From a checkpoint of a small mixture-of-experts model trained on Wikipedia.
Size: 11 layers, width 192, vocabulary 2048, 34.5M parameters.
Experts: 4 picks a token, a softmax router.
Training: a variant of Adam for the experts, 458M tokens, 6986 steps.
Below are experts of layer 7 (counted from 0) of a mixture-of-experts language model. Rows are named router (the router's row for the expert), gate (a neuron's input weights, with its number), up (a neuron's input weights, with its number) and show model dimensions 0-191. Each number is 500 + 40 x the weight over its row's rms, rounded and kept within 0 to 999. Numbers have three digits each.
Before each expert's rows: "comes after" lists some tokens at least twice as common just before its tokens as in all text; "gets" lists some tokens that make up at least twice as much of what it gets as of all text. This comes from a sample of Wikipedia text that the model never trained on. Tokens count by the router's weight.

# expert 46
comes after: ".", "\n", ").", "==", "===", "\""
gets: "\n", "p", " The", "cc", "==", " B"
router:476552551566521435557468453521507495500569535485445519482546459470571505476462527488564519490454558558470479457477491457582452547482522528479521520444446501587453502493495517489542544475492487506592534552455541473505552498564487449534498491484524478510510503495505482512493499548554578470499532477498471523582515452481487524515484472528468532454421508544517562426474467526439507486468538471520503541445486563460494515528556546529552571547509486503521487464436555516404444605468582522483522490479507556448467511568497511481510502447434455518494456406452537545504560524499420507
gate0:454500573507523440482445466469554566490533484504502540524507531510576474493533529490524482471435554514520521550533534537597487484516466535496573509446468461486455436520501533412500432480490501466576435537528521520481534535496563460481451560515526422538540458523527415448514415567560470520482499515473521498575533407482557490516495540499473537448462545569512439519518541452446490515515474536511511525492479588523430508482485561531536502476474476484512508476477464569495484470423547420423517521483423467510424499538507460514511426470487464490460482486482505526459524572462463527
up0:453512510555466531492513531452449532527494509487449413556596379492517449526432509492520517463530533540508470490550474486535470508500423525508488581427486475543566530444505493501519496472478476532507453465552581486439500454506561499447473510507484520483500378494410508468455508522512492532503419459491458526484517491448564438540444542471471550445427415537525477527574514573477503486523482528507521569502484574541481516517517509458537442480473535484455469437471498480534524500419497544522522596510500510523442523514504489512525514478448458464482494474502495447536604515505501512
gate1:523483529501507481565531521482458453535493484481510497463629486550456522483502462498498563530483499495548551491476505507493513525493513482440499510500479446594515510493471572522497409553467506537405440474527528415473555498544530498528521533478502498454492423469567501495502460515439557467489577530501543524511569418505388499507493588491488535478485492530529530536474539535563508423565497549519525526425469487424518517495487500543430545468498552500521475502470525509489496558562497535472503463489507485552523485474484509533517524555477480463526480485621530410453460494413508588
up1:512474576496448497523538500457498428492434417541477505501552468515474470493443497592458495469488491554510531516487478477570470513417517471484487510512464508530522468435461559555542539557515521480455469482498494532489399475562522513490580484543427479507501489555439442470495525483541503515578530438394553528478485487490392516521554476489486440457513421501558523552507531497519458519527519549511483509550428508503448491445497483485529503460540433453478440467466522524511538546546492497552423546473523487492542487516491481438501570421477495509538494541512599510527514512584525559
gate2:495524527520476503560517513524512480526515498491433485515525527454478501542500494522424574589473542491511420556524497538522484485571587500494475509536518504496468532544486482540494500458487485412535580537568533492506488448517501449477490474549476466571552537475550449444449526492501531510462440485523447450563492499484485533492541542513526425474547504446444502518494510529483490389550438454432523477464638510419517510438576479510504535473528533553522439480537486528483460535507501444484492456502472507451458440442470571533452510454465455538449425525523451457502569517500473450
up2:521485435470485519465510503441492490550523430483533535483506538535469514521494493487527421525487460446530607512558499495459548495470421498521528508448460534556504550504419550511492483577479482585450465498525478492483494540505477558516527572535531462406509497525476501549550464500493399520560555468504481550426493467501543477495430497439502578487480489570495526524476560489536509541444502583510446504558401487513503477532448574497486465508500525472466533508498519457563525444496519529532479503517457484570519544564540420485505473581536529442539552523395501487510505463481549517
gate3:450489547488531478563444562522565502419479496447508499536531505450434479444459508480531458504490490505559485505420497420557462506481467441467524597470508471559471494527533408460515550485483487504520590542539492474487515445550440472533603532496455612530537508521518538446544594505522538477486601455496482518516516501499447541522466545553512465482512447584484555476495485449526446428467487483571474421526466502460515512464498433531537549491500529466494508526499536537522480516535556476462520477553459468518503470450505502555478544549461496491469496471530469432444465457490478472
up3:492554527472390532470519494498568434578529479465534549470452550460511509525518500502462529498521473465506543459505490541467486448526499527544437424497508501494470462493475494561484490545476556558461433501626491618462483479535523473436456508470451473508535484503475495477525505538467493525527460510468483533465428531485576452451509415491458505539521511462547468512532512548524491536551532533504523501478545505578550566509481507510488476504413522555535504538483487512550461497447489549495583512463480484493531475489527425485641567465484422494564520453437537536523537481544506480
gate4:426523524521420487468431568470530559425558457472511497520488518428478545474491478482546462513496424498550502457515491454437466450466468481429469563541506480529453491572561594493522518527569560524489555513472535520507510517485514525561505533495434520504593429435497491603528541497451540458575518513492506394494525546513572514493498509512487511541487543468487568575570492502476506509472560486514491562535540545515532559473550501492526466538498562503383472502523512575532536474484530527478472488492509525514504492499496435501448479453497493497456556460459440480454519451519527506
up4:531508466557501478534541613549532450459511521602486572450459495552472498462479495497501551471468464508513450455489563459476510547444490485442492492562489546534499441586483512450526454492517509551461631526540467464495449535451494603595426494481399481516546483473541502500534516462476478474526512535495444460420513488515509524450470505502490522490539486457489555577520477485542492518513485511526518497493537516568518584444477416532498466572497472491420447486505518495473496512461536422486462569480508529437489483529503452462425492451468505474489521491527493459462483462516541519
gate5:504543472551504485464559553572523575536540440500543518481510465507507422468436487559435536475539543494501506557541557470513405491448594530497550490483474477502463516537467464493543512553504471429491568552454504520518506448497460459528482533483469530535516533492492520534580530513531536509485522462510469446560547497511537499413547591492496469485511523553476463472488563584484468427515440458474501468479531495457483492451549485541474567517553554575496520466500478480477508459447545486467538482423435440495480459478549587516458539420446460498423466555536438506501529509475475481
up5:489441538540507471523459413568537461449459474516478478504541490482572495544526518493540477597495477528515466537538500483513519580420570425466524469535504437493503520401470478524543482545503443511526492446416481499524527459525503535456555442481511617470468516573508454522428542560495383556493479464491420486546534491451523492459521494527542393506465533542451518461466439517472504548476518506564601498469525540504484485519509494454495483516529483508497536519489474539493500518461428468502505481426551542533428495526495479502459536506542477483488540479492529537526473512476431555
gate6:461552468447441482494519502478517502483512527544488504604448450502447495540492505533482491518442398474558561501515523436560489542465481540488495509488571494493520494496527537533582495566461459466416535491469547461531462495456482487528524454510568456459475424503471510525520505469504455420569504465593445485575505481497506465532482412495445478554511487478496480493516490586469508485454465487524497546466567475530467471480597580506515543558474488452523522515488490413460473578489505532555469477466480517461432527524452518454512487510466421495556487529490484431563538459448496422
up6:532532577531546450514474518503573470544498485512518496377469535482509521495469524473487543499501460474607564518432493463457407506427531483510548495464496490456510484512531481504471509554468512468624445547513515528574472541485465567493547511422440581554466481456509454530474516563537441522536531478548552505516513490469446511527566456454513483526532519523471585479562448420492446574498557450507518482477511517488512443488450540507493518509427500481571554517519516548467468460465534453501505518485490511532525484449535453444494447413563506496479559487531485506516467516496471552
gate7:559498534479499504489481428533510520561520546525501499435481534563473453478521487527497462546488577521484563491461563492374540605553540486542530557486488532473503473401563527496498536432529516421448528472515512494456497544451579521493476486534456538492484495522550525533514452454468573481518464550432468495455502544555478492553499509556567500564477503437509534535436493463494510524515495486479523515538507481438475510525476506477519503455519445455458488536561547435457543492515524417522416544536541493464560534491543543472511443579562532535477489562562529509498433469559511504
up7:564543481513487494509536492475545559421510504477457489532494505407555546513496490535518508475507560428510478523477574557564500469536496558525506439488563496575510471485520442516496491560501380472533466513533463508512655442472408559476452501504568518533497493434540549498523433583489483473466458453549492449523484519501517504482507481487476520549515538490524505546544435476505506542474587482475504443470532524547500450528494534527480535492463521523537532483444551456513451455507510461516547531488506450538490566455506565518513485481462574559445466594492522427491494527488452505
gate8:539492525498491500556557469491431527480493487553446516433484535520512481499512477539518527536450569513531440498459487504384499555478505522497529478509522581504473537458478463523448490465493534440522600548494471570472505525477494514499473446475439575536504605454581469606466519462558506494564479496578474492435511553509430512505449576490510474530510519385501543484519465478520502468530563498529481539572492451470487502518478487512494521496512574497580528524563561434485511534501443498507530502518520468551415472445530514526513466547497531468507434459441444563531495481512535534
up8:497544519539448490537535472547510511562535464541481538458492493548516503445535513458503549468451482480459473470507550440424548465459503484505511442502517555512453471447484540552450482485470467496490589513549488537439455513443557528537415560469412497446483430504513496471558470444443508489516460506484488478455547481438539556529559508579528520525442521426528494523565522529558527453500464496534483491502484423574488622557477476519518469529457548572441483512503568467514481506495495478500499537500554502527490437444514459507513624519483479584517534472449458544493459510499471549
gate9:548579410494498465548508535475536522531510526503528489502541502519514502488548476526448482478448499433499501546512549513502501546599552495419449517461429498469554558504540503523498559530521541499538516450508545509508518556466570487455437531513466515528523528550548589510526455432535498490494501447479543487503493591531523527591584537531539556474489499527475525478498496457434438552468524490438503415499467407516505499465490529482471479370392501481484509473517426442512476465484508463450516545595565502464562476519493563496493549494503534524474517535472522514540528482469468513
up9:442572531497451496546508483504506543536546504529474474512528471473500501543523528476449487513513447503574490521523475544475484477518474509540483456502526482536477488452465430552512509516473443586501483528511529456530553470502453461505515473441573570500540437466541565506494425572552430599512471519447452502517515505512548518459516424500555509471457494551572443482514524440420571543453495411442547518494505571430569502507512497512464521570432498530445510461462546508536410506463428503494507415514472480466516506450451576510441555450528506476515475497429488522522481511468506439
gate10:424503474488447532494514535490462544529478507494476516586423465518465519494529469520483488477500518522487523531462476520527476543574579436508493537533429474516479476419474500537481519493495457426513534486481564493432467581501532496535467500518535554560539517531505515547549478477457522533537512557406535419499473537616473537491563561554518579473522477516521518522456586504484534438548424518469494524536491494450426489492540524519533506427443500529429506441467461518505504526552542453542478468467521532488527487473480462546449532489486455514414531531508496524436575430557531424
up10:470456552443517484504504433398532501556484486462550465525513439516475453459508486513525439526557468472522539455480501492471486486415514475483538588471411449507413531469470445503474521498498466507557472479466479474488480487514566535433578541513464491522529550521436501538552556484533558445533568519546527496525481508500493537493531531510495517548543500543495527555525531448499554490487475552476495512533379557456481440507479532547458474530570571519498447475607541508481496481538500523579507454469523495495514517534447466564412562484443478543511517562492469489512463407534524458
gate11:564478523514521472485556460471594491511536492440460487446437545549468492527494491471514454529527503476522566490532581504533457481466553453469491509440456551512557587556501504439514514511520510405479553606544514542532500474512436493525507592554498521554545551433542568493499536524539550510454477446539532466579456503493503482477527432499535443517569484542489501465499576482466408417460527475523470496540547515483522471444530461482514521526517504452525532553485461514496490449445537469510510532540432506533518497418527527506466488478491519533461493522430508393500491457499500423
up11:568514549520506450507523531493490577408540456533434507486474440492478543479458510500495445497522543470488528517473467537515439454523538511478487448536547505508521457447581467450464546498548480437542451570540548486573451395564567470492453440481508489544480487451523532405553492485522576470456492510511571463563497486486464533482503416477515478540471449500526516484510493443524449507535544505530513466401527516550484455465521474484579508524540495526520501484512494552448447533544481437535496496531509507456445513467440513491498488444399509569463461542553523416465520525540455489
gate12:419497453440451457539473549464479491502516473480500495527530530494522504521508472516419450573496538545504506492496499490526453534493543460464452466540447476499512528472530553431495493491479484467459484519607599482551524513535518415498472461459460496504508428448435475472486513444465491567505464441495542498442480408581498464497505521516517489507536499531419475481469538492501519516446463452436500563476551453535475509451562445514485520441470540547496451481498520498446526553440472524536511483524446490467459505547473490465509423561416446429522532526564508472517589595497588472
up12:510479469498494512463551534469451495512556503488501504502452490505413504536509467516377460444458524534410526502475491554550578512580473494536467528552491549530550517478470568464466512459479510540393515509558547456442445517510547419476446502492509436487523456510489543483526491404484598515480442466453493485438478506534517493488461543509498536519484405474460473480507525504540469468479454510431464542473542493535496604504522474507452549514514506501460505468504491461512473537507549495534455549521441450490435472558421514526529503585465458435493491496486547495481612537503532527
gate13:496464516567479546469395515494456512535517531467429514478470515443418516506429432472483502455478588474489588545518448471473482448440517523533536522427505506509442467521552528466511496443443562422526546467519495477440600528526526505538471526531427511525565465460489550494468532435501544483494439460495514451459546612573478470518542534505486537493566530534497546549515568522498484436530540502425496523506585483459468536466541521515468479504480484521552469471561542523495495522504517486475480500545441520527444505444500490534430476479509514513458477454553478503478530485583568521
up13:480545515508486458533556468491527521604461517466546506484518381507458462476454519475541571506546482457451502509539521472523575506516487413533515545398552431525436528543448547455494515462480517516472529468475485513537450508491530550578501510541450587545460506445472545487508515520494541488496503522471448381501507542477469496476453505560474521499493547552470480561474599488445514464548542471410548503482465491476492482550437555507499488510445540472499463480521532483488479459492551534550545525514498466513517512484499553553461522556485401587466433489484459511533566491495548472
gate14:472523452439454518514546502460434490575531547563500552556488507413517463482541497502503469476439513475511503533515408520504540486568602444568496552449478467543494537473523545533438486525461502504494470500530559492458504524455563544615484474472486566462512503458532447514424489471428459510552489537466522465526512471524436538505555536487522576479518496527567473607413529507455570481488525527468516483543462490505505488544521507493471498441517461492530455474510462598508525546509578493530468456536484536522496460493460439466541445572494479506484503487530536567488550512475580488
up14:473451574510484467442513531574530505535443476464453542510563506538532569487459497483513561479560488556491501500524549496566442525464429503467501438534522405510582449410581509547537465453499496557581477554499518476471425432567529523514456566491498469514497488507471451468505523457437514492521472494564560461507482547522495437524456480487461490529442483496526478495479491561514479492485469477458509481450458568502449462565515470448553446537487487515511458473437538426496521481463469537569461546416536552508527509494474541411530411490522496527433489528458485531520464506528479467
gate15:496477559554518495566482484517530490473491560509462441496503556490505510464449499433537493496589512472549594515438474477539409488403512464474449480504491413508521474534532502463548514492455489371578498486526525527583498519490509511477562544471586508499488479467452556450458544524548480485465498503577503511577517447506458511506584476524507455446528554471436557457541493445475450471504496487537545509443516535416488455433488473485495493472458508514545569516525520487466510500509477478527500424580512553454557542447580541509454479477506541472495491488578514478500481464508512540
up15:506516459524529523486506491528556553457472500470464454455466533489529494505556482494457482434493633537463509449462560503472497548515565530522565553464513609427500516494525517489436508548529537469444573472491506540397497600462462539465428402454483504550470598450559542508462481486517492489401499506488484495485480528540452582491516557448487479512493505454509497486444440489452499468480514495510559435584510480466509487497547551455557586484518550489526477512475475491538512478463525494465530483506518525451480548483541504500489504548531565491477529547448507570520520480502571520
gate16:520479524490470568495468501537444489476488490490492459484554442470527554446486470516573473477520549479487475559508516548431552452525464588475503441535543516498501494437480486511486528466495478518490432388471525451537497473429457504448549434506549428467488434552487492529569516525519571459557505467508456469493511473485470536426504519505473524441470461523461540488484488501516413544455508545471522540471411516526516541527460564446419456500550468510459485472515490492535550470502429554537473443429538468550468555474493506520522483530474532499468551497587494555538499450552470628
up16:488488470451502467436506508455518516524453516443550457412502498552510510537589496536483513439494470533501514504482458513469502457490501511512540484498416538458543479448531479545473492535511474521511459513495577551466532537438466545395570488478487479460417549569501508551473470549533537494500504456508530504457488537514538470520563521399527624568520427480441518502578469487509496547510448521511490537530531519470487528483531580485504537472504484494549509476558461483494575472546533534542482561543485622508534491518515463434549448481555472497513591505536575525546536524540522527
gate17:460507524426540510462603504453466539489502488523510522517493437502468478468463525514594548466530504507541494499516491431541398520478487482504458480431461471520499525478468534466527473517457496414562428565527539509551529570550479516451496499513520451544548530511501457512475538563477443551472521492461590457542414462547522508525526468541546538448552477492461514493457545462456533462433551445518503476491460511525409447439513492498498536476466469469541496579401513530470504466468564514520493451560506446533493497452508413538513490449545515540550493483503539511435462530424535454
up17:518499477498467516517518540487495526427456576519546473479556477574509524475504499537511539507539465529546489523469494482499528508462610552484434510502563512471497458528511469435491471523529530466520512449393432495509632464483414390439527527456504442511491480446518481458492519475586523463394480567489480504534467444427481462512525542489445460505514443552454473449509498541521503486506485470513510454466472493590474507503506503528552481425479495526529526433511564484505530437512495537490567564511521496508507538513473533437498578485489498518513562462604488479451510559516475515
gate18:524484450494496521462512515493575492498569488484597458499479478559465426472494463497526537410490495513488465527464455465423517556577537355478501544462434518548448467516472557524517505519433520423521482484520479496509447499480525516479518488405424438594554470511539486474547490516460534507451478466468484499451505551500541537573555539483536591415510431529498537560535502510487465505482477521518502481548523464567500549469528554486518528450460451468445490512508496455558511471471491452481429513551518482505598468498435509536467520521474484439520550546518553510499516473485476498
up18:475484489560538487477507498511469556482520529460470486415484429574521483460453509499570474433538447533492468445508437541537485522506476547470501473538418514535446468549482462443535528413494423544546459493520482461472469516449481556573488499506499471547496519484501540496482524512445536478447503494480557457520532446523461530476554513435499503515517511512482571527522563462444503478469476445533475539495483617498450442558390517502490484546553463461476500447515479506413562450551495535488518572482572506502486515491507439499437449493510558567491528518586547564453522455563504469
gate19:553474500443514579503485513469459508514511490489410504536493492533487463459480460491477468469552516502454532438415530511458404515536572554479480494581505468535490511480464503511418553463467510501426512476554448511493489501515570571475479476492540489525455482468564430569606444550518553536554489472464543460421529473490491482446530563477509451467511447469492522587444503509518508479521516525489562475546469536438527525484412461475507524549487508503525444440517535502504541541550432516532512450453474521484555500518595501502570532472471538503488597580480532499453516530492532530
up19:540572466514476491497480494535550409590481550482505468530551531544475470455503492446454516526482443522517603591511423447535533571529457487433575486458580438523440526463611558506514455488438564473530451497526559494514463470467490552504547527476437505509515481484432481462467484483468400468479478509537555520467481532537468525501527463523500495448525498518529573488493520516580461550457495462516554444468447500444507456520490515462521519424495443502452523555520555451501498501563502512489472506535475496536514494494482550495413472503556487514570464462508496506571480464481462471
gate20:489522472533419556511475493495516559590494521497537524498501480453465496463482491555535470574490488490528556535526522468534542509557507501494452524490541491570483476448549553501514521415456400497447486477523537450445520538435557493531453524565490518512547367500547522494446499462432531415549483421504484502451510498463496464506538537489471528525531506535497529616525525508504559429498505570451512491561528519488528531500480522537514489482461463461507402497543542465457519497525510477489439449518503500459512524480474433517519424552518547570509548514522478443457543480568569425
up20:506481473465496519457502495411495517517527463519533491493489457526444485502504482472491544446529476438509540442439516524428496500495491573538466473477421457482482488516479391505483524545460508427490460465531452469547557480497463529457553567516523420501481527419488520496537524521513582486530550442521537569541537462537475511528507535523534449489555526484502453493548528491490489510506560486507461560508465480479526494493464525488381515502482596529505571480486547463503504444472568619514574490501475473538512503428582485516502510600470549472543509501568438449459571458564480482
gate21:577536455477438485565459457488472459463473481525476539500525549547521544537594451514484608523418517435512495559512555516517528539633508464456503484545473497543516572494487530510455466527457506464514579395497550480490550486418487514500504579519466532480529509512579534496495487384517444477515494520589489499464569454545440439584481558492487535449517545511487502492448451488493474502490500470494517495503534439471500492463510552523446511486463558478495474473512466489541540468489484460521451532531489559479473504496500532567522496563455530470514490534483481417563552514511507512
up21:534510487469533500482564451524532432449489471511481505538508557478549529569496504463531526546467514509440489574493546500533545579549500400476521476549524476493598573524480449527545459527507480587451539507443480479531498536512510547518510455525492517508443583526483412521463443414482431485514465482523457525511461466562431462480477579526506490477465534531447473451432454527474520512520495486516522528491517467499500542516528537439533478506571491509505490546457457497513479496403463540530408549472518497525510506529513487524554412588498524417435487485438480493560544574499519533
gate22:503571438453505512539489514481515448510520537473427471420539555540509475492528476534522486571484580466490543530510528558511474508498605631525562496445481570518469448488518464426466518543503536449434543499644547525484465477502467445487511503436473593588434530508469513527565438491551509550559530532486488448486465493503473533436469558481539449485507415506460513522518579479515433486560477485531528531476494482446512484441552485505498475528569501505463541461542559506515540472438483493510504508514507506511467446454472533458458517488512518485474456526476516496523475531493530515
up22:480494483460452556469525483557426441511425522528444499585451557503498486539472496471509477471546537500555475481487438459584495559501523536502525495573560526543530556492486514509477537415471609512375524508516483577494502516456539464414508481520466518464499563518493507517570464443520465540587461563427513579488512500563489528499501513552429506483477516557455520463441492592490476494487434476562461552514456450490541528474488510489542500483506453578475452517477477523558516593464447554503465517512513475511484488477446514541486476452507491480508456457490529528477516505456535534
gate23:536461458561463485544470462531496505523464426466450554478531448504489452479500481474455515506452470482489470479498550485494491569442568503441526519527500532541468501466532517558545439449519497492490510460412498446400589517472541551491445535500470569550465536481558496543478413499441521490507488434452453419453570502442529419513547522532512406473517486503556535507544493470495568497521592523485531509474502437498468540527466514501494535454508471531502493512508513424475513407475586452491496549499518540506534536520568504545434503481524553528517527537444439524509420459460473518
up23:591506551531463499465541569526511504553524439574466512523477466433480513527468475556445485529460620489470515511562445498581548421496437505579532492436529490477516503532485493465459549569502469526467542549602486500495501435540474522491544522526472482517526484433528523516539517512490528472495425493486557563452505517514464460490444452469495536496488499538536504542456471479578482452484521593526460520588541517472531515474570511535517481518528555448522443475526532538507552525465480504492506497492431480534546506500443450440481386519516456444484450540438521444433512510522508506
gate24:440528412451454483495532464409551525564511512505523436588484481446518461524479492529460517538524539464510552535506475542538380483471563495475466546492560455526493480462499519458518474571458448346531499498563597514460505496482514474468534577440539475540500466428499578484448583508538465478468537497519541485613492464401480481491457502497428475498490513533509511544528508475502549465534513525535570486524479508464479429512585549495529509524487502541482512466495517516501542498522537558557509445504500500462531458458483526467508490493477478492464438511509520483510524546499553489
up24:454558500452473540481452460457523502520488455447501534455446437448498521516515517459491468454431525512481552510453455569514482504618473512462547515518455523430490485465528446495521493551502484477487414469510516530509469536505525528528508478503451604593436522495464599548444457562506451534524497470515506524483510476494462517514536475442520484503476520485464512474502493472478440611517514489486506490549526553452507512496474535535467492507437524425570581515531455520472528517547533501422549554459442480503515510468544466469561489511508481473515551480405473481628586495543450476
gate25:506475401494449540482427489465459548470517474475457468476552438489496497510504462453457544504523455489468476500538446510495510516543529557466540536470505559476553519482521551509510536538430502474436515463478544459472461561456496455469453508489456404574544426516446470507571484501412558533458556466528437487476518453490510503460563575482537468494502418452488510495478504503457500457550437485445503515482525525534475502393554474439475494573507460474438484520513530461467596466512470438565484489524537520448453526557503473520460555494482482510575562503594516495479531478542533457
up25:519542467524493561572479375475471530427576501544431422515558449466523471493492506494549492512470486571478507473500464472478459503487519566508510470418488539530533514539520467544549535511458488487494482391456486459463525536495541474447501478467491436515567494539419437465466475532512577583454525522498459516594489501409539518475569489460471442465461512488484525473531550515411514483600494532504512498494547507467433460490579435474501502530527479492490504553492543516485485514492472495526542498507552425466488485508530496587493602462481550517541450501549535510476504476502505508
gate26:415483506405504469525468532437486617491494517507513464500475581521512494495560485573506408494496570505536537533503570542471496471504525483445516515443435543484572553459526536442440489554505545471530482572595511552503491593517512484495416561471445544581534525463502475535538493511572513541494538514491559504491484471582537482495428551539552504569478532535509517537542511395480425522547512527470474480566468542482452522533480490447470535494491562532519549482538486552537504472477463511482521561488482439505533489519511496502510447529473436531461498493485484488442499500497469521
up26:475559527515439522541486475516553499566479522473531521482551440480529557470498492494531550438500474462518534483539454489487539467509458536521499540454466508548473484538474460515539492510522485490469416354490480561415508528440512525509569536501467502521488507491502569499408566506485522431485437537548510545521534496434481491522490491539455433429462519526525520540481580622468557506549507467531509536507484531523509530549502577503466435514447512445487503511500447480498572535537566549484559568451544502540507524415536576556579504462460509485517491461504457521536491489559508469
gate27:504468553445512486471560430456510448531513516489466544564406510522512507508510541457470571459504419522531552505508529505568489561514490432457492558486509449510480470499468532532506531563478475473496470519450491540510515482546552502495540522494562545496493502472539464436477520464513485481558487506519471575544532444482484474585528511535525516489540553563544463482467428502451551459482519516485533478476458498472429475496565542429535456484484451408487582547488520547468522571520486493550513382522413544537628542473514479451551525519493457472468519488458531504583509469547547507
up27:448506440493502490531552548546504447517469512524570537506548416538462480508507466507471494507465548508451445520473508460505515449545496448533461541498468538586540436544457468516524502462513520600477535485546449473396505520444523521537453541540487521459518485584461514507534457486464474505492475540471477483424463516496524447507535522439471528427503424517531452567504530558469543472495408542466425489551532452526530545431559424561528495439480517494514410445464510422527531490456581503479471538501434464445552492562474502533531501506561503478524535516430472531522520529494510485
gate28:424477571410499528429531468567492456494481516517512484539485490464523560483495503537511459523526467512562456483572484517553443517528420442523476490489486451456553507467473476505494485532477473592518493593533515499472489429490480543521573413508490562532550541581439400469453518530456478537532484520534521469510485447558479514424450465520560475439517540563507463513385508504485462497427511459508505476486485551482462527494491510479502524449562533515515452523447434526509483515509523474557496442508444472526440516541551480430564544490464467532416453459467513532552500537499496489
up28:480545498430446510501525550470480488572487504484484559512457467552456538556486488530444436473490498499453465514471477506516554465552433488545469489537482548523588485479501546493460555440457514619438512505499483493460411470517588424488472508589516516464498482569525540523541480465477525528594494493527487550444486448516529479505436459420472534528495454534511456538491579569496545490533447537446436525554439480442550590530469470522534500556477513488493488490515478491558554523528488536515507506466457491519537469554466519459535474515515448418509504527393528530446506495522527482
gate29:448453547556484445546444513558509504470514486518492456427491512470519508537493511470458529508502501464508526438499513496506478498512557575468595484515458484542443477525499488460473526513469454441509444488574498529535547507485522593527590510440550527460452545503487541500503498545572441523545469500473523512533561514400454528495511549467498475493446478499435522491593460484488449543506538450557572537523501481417521380548528522523569531466524530477522566473525534478460529509535426490492464520488497579463552479508505472533473498462571486430422555509472417503486543536500465553
up29:426472535535518457514452524533417445457422476493499478457453487541444526436472525401553491495498371497502506496508498497465496547462405400503555463489497465517485459523526556558537446425509524553508437503405467495546448508521470543515483453495448520492496510559426469540476451488486450541498517496455503517453584476510487429523447473483442586475480564524547466497467563531482461520497477510514433506528503485453497557506453493487547560464470521456515520510522489531505486495501513499524433573457522446464531501595457403515485469511512496490479494446492467553492524464487530493
gate30:506465525509465532551441504514477471462470533442467470412464504556476544557516453501511554546538557476551506475479478519474424554452497469485495536551420543532522483478467484509491506475478441433495510421473455564473623507476516453406533504464486515506498491469550565476467560471483507469446500527641491497483561480488430435518510465528481493486527532536479474488503468458471514461469494484504540520490449547446452528474542501491487523500422556469479486512504425463474594421533516512499481461576510508472503504496543458528559512476453607460528553452556473486587488486493534493
up30:502520426559491503461510494503549429590516479530534489496506482513484461460546506524511562544437470565472472532478482503543553486526479504441452509513489514562475510557511504502471446459526479509502564485531505498448501482477436463559436530452396470547563476526510604503495510493429492498514449514529479447443497565507525511483496535481467543462513488465506521558486549533577566481477434439492499473455552518494533536456498436510541515523472524467382444520481560434491535491547556447504494555550457442550482442570480494502454475455485428616509495495566550507528546449519530470
gate31:468493427510478557503438537483427489523471530479530478448576458492421452458514471501459469546476561506545539570493467477493463471528531572522491530475440566521483460497443514472505497496414514449532501431629500413453565506494477454526520552431431539533490465497532603431508546435496499490468512475491476490473499525467522513479443529500508546556567457536443533523489518524536492397482501517501553490456515494481526578453531435556429546517487514493531484456550580479512512446521539550526511489544469527521492493511456557498440519514451518512518475487593530467525516507544531517
up31:532490435508422498502489507528583438508488488525613563483519528558491471508571499529538556519435459513534547511509526520490518488532481497476519445576561508518529473489521568468471433477535524510481471409441460497498532505523539511491503586460465501466493473473506503520476512439434511527528522505581517450422535538529564495525464548527471475481516482493501474589492525531599574551522491494553545433445535528580484497488497455464514428470432513398500503517473531520539524518513522510512439485494450503530491450472528419403506423573467493475490541518475523485524472531480486412
gate32:482519506542504517452463452530479395530461455431498508553478538397461619519493492459511530492489502499474441616542450495485540459516484459545516548446457495475503567452463533443494468477446477469557458473550576500435466509519437498518473535506516471598553536513493482527458478546421490486482477435503494462415425505532547480508567470476531573456487504472467529536466505500517537510482463451459503456517520463528491452478513571542474442528529439467470476537511574521535512475470514466499499464571548481525484517534525474539441485511562466553503453505496546516504461485576580475
up32:547607471517487524453509476522535530474449484556428485481470441515522522487471494459496538406452403482493508484482558500501484508439496483540551484430528480440571531532531414473578476507526438497489534490416437465490476515521454563561523517499459498524535455545431532498508444489528482524461510489540470517487535448485445463475548492405471460468525533484567480480539476506470523544497490485525451504517555503611522518523538514463544527520436556475418509521458550526510527455424529547529411557508462441601488491478546531485464562523514505491524525465503529491489482466556562486
gate33:406526524489510550449516516459522534522468498431507506538511510504406516486499467442507518442530481538484482485502480472469457453450426474543459482486445472537492476545478494480515488486521492588521522481491526448476497473523517593521483456491494536533501412493508508554515499466487501456527436477498516506421433556564516459553494445505482569425499520525493543587523509559538505433504517507483456447512516512444588613559399501545506495507458534558402454429502485519543466488578471550491527485543477507498527511498438437512535550495536488548469504473392527438532484476554523483
up33:470500476486505450505532603526539516516532570503498477530499504573558488501507492574442570498469444462502476488486543478472446490430588410472536531488459448510470468539528503524473489475578459503517520481459496556532504542494464449508449460454493417606499433429535431553485509452464570470459529524512553494528478437548490469503569555474442499492544535508499473494534520520548542511498445540459460513450498512528450492431512564528479465557525470508578450484503491540470539490475463503537491467485568519525436555511492530567433427435517486472515524479577522491519437498535575525
gate34:523527450463552472579517501448533501516554511489456458428531455554551518526562454492480431539446557476517573527556511536475508494437474558408601514386503528441521560455555497493557452550481561441543490475558583460465505527464486523465536520501470536572476536536454515541468460474543510432515476486573526504500525485475515478519520478519560473466431515464500570525514473445500480531481522518457497531522464443432507501445586484466433509449522520471544529540552473435484512469443461475489508506525497505516453537501464531475486515453464557495490449545493507511501492498528491616
up34:477541466440502516466515480472490570556467527427486561484396499447491466491482465505510518471536451442479510416511589469511416482490541567510514512480520529451438469430504552496469595531438564472490562458560517560506467580501478549503540495476474484615542478528455445535554508515541552482558541472446508497481492495471451524480527520472504531493521498474505576489566442459451434462586516532416499503537487411475526472480492548490395541508492463505526486500562488527488493510485497549527507510503487498522493498512562521492468563479536491532537469487509497517522508372508512532
gate35:538588498522464504503452485536472415438557506506452554487444492527522536504504524511489465494511475478533478515504631429529541605473502436541448396520547524544544515485613534509518481514498539521533508567404517452528509471515432520555491472461514505495505467522546489469555544535477479530528465528480441501522493449463501412469506474557518484503486469465545537390469499496480509529474491527534569538441557530556471495535480511487526572520498482470520437530454558458506416517494526537489473501485556533418515553521549491601510458515449488473560500486521483505503539472518522503
up35:490460485510455514531527477473434488396518497508452522519487514496494511507471488440482475466529440464594577445403521470454451546438548519496492476501431512515485403441571429501528521584511533409531463510471542497533511461517430559478493511448539525459526482483502509471477489526513562518512575496475506470543535461559484493514529490540529493503517532455547559468514475432485479535489560478484528518442507495528468471469473465505461506515530501493404494492511518571467451539520548515512497393535565536463481522433577442576506493465408572496521496523527482503561520534573521557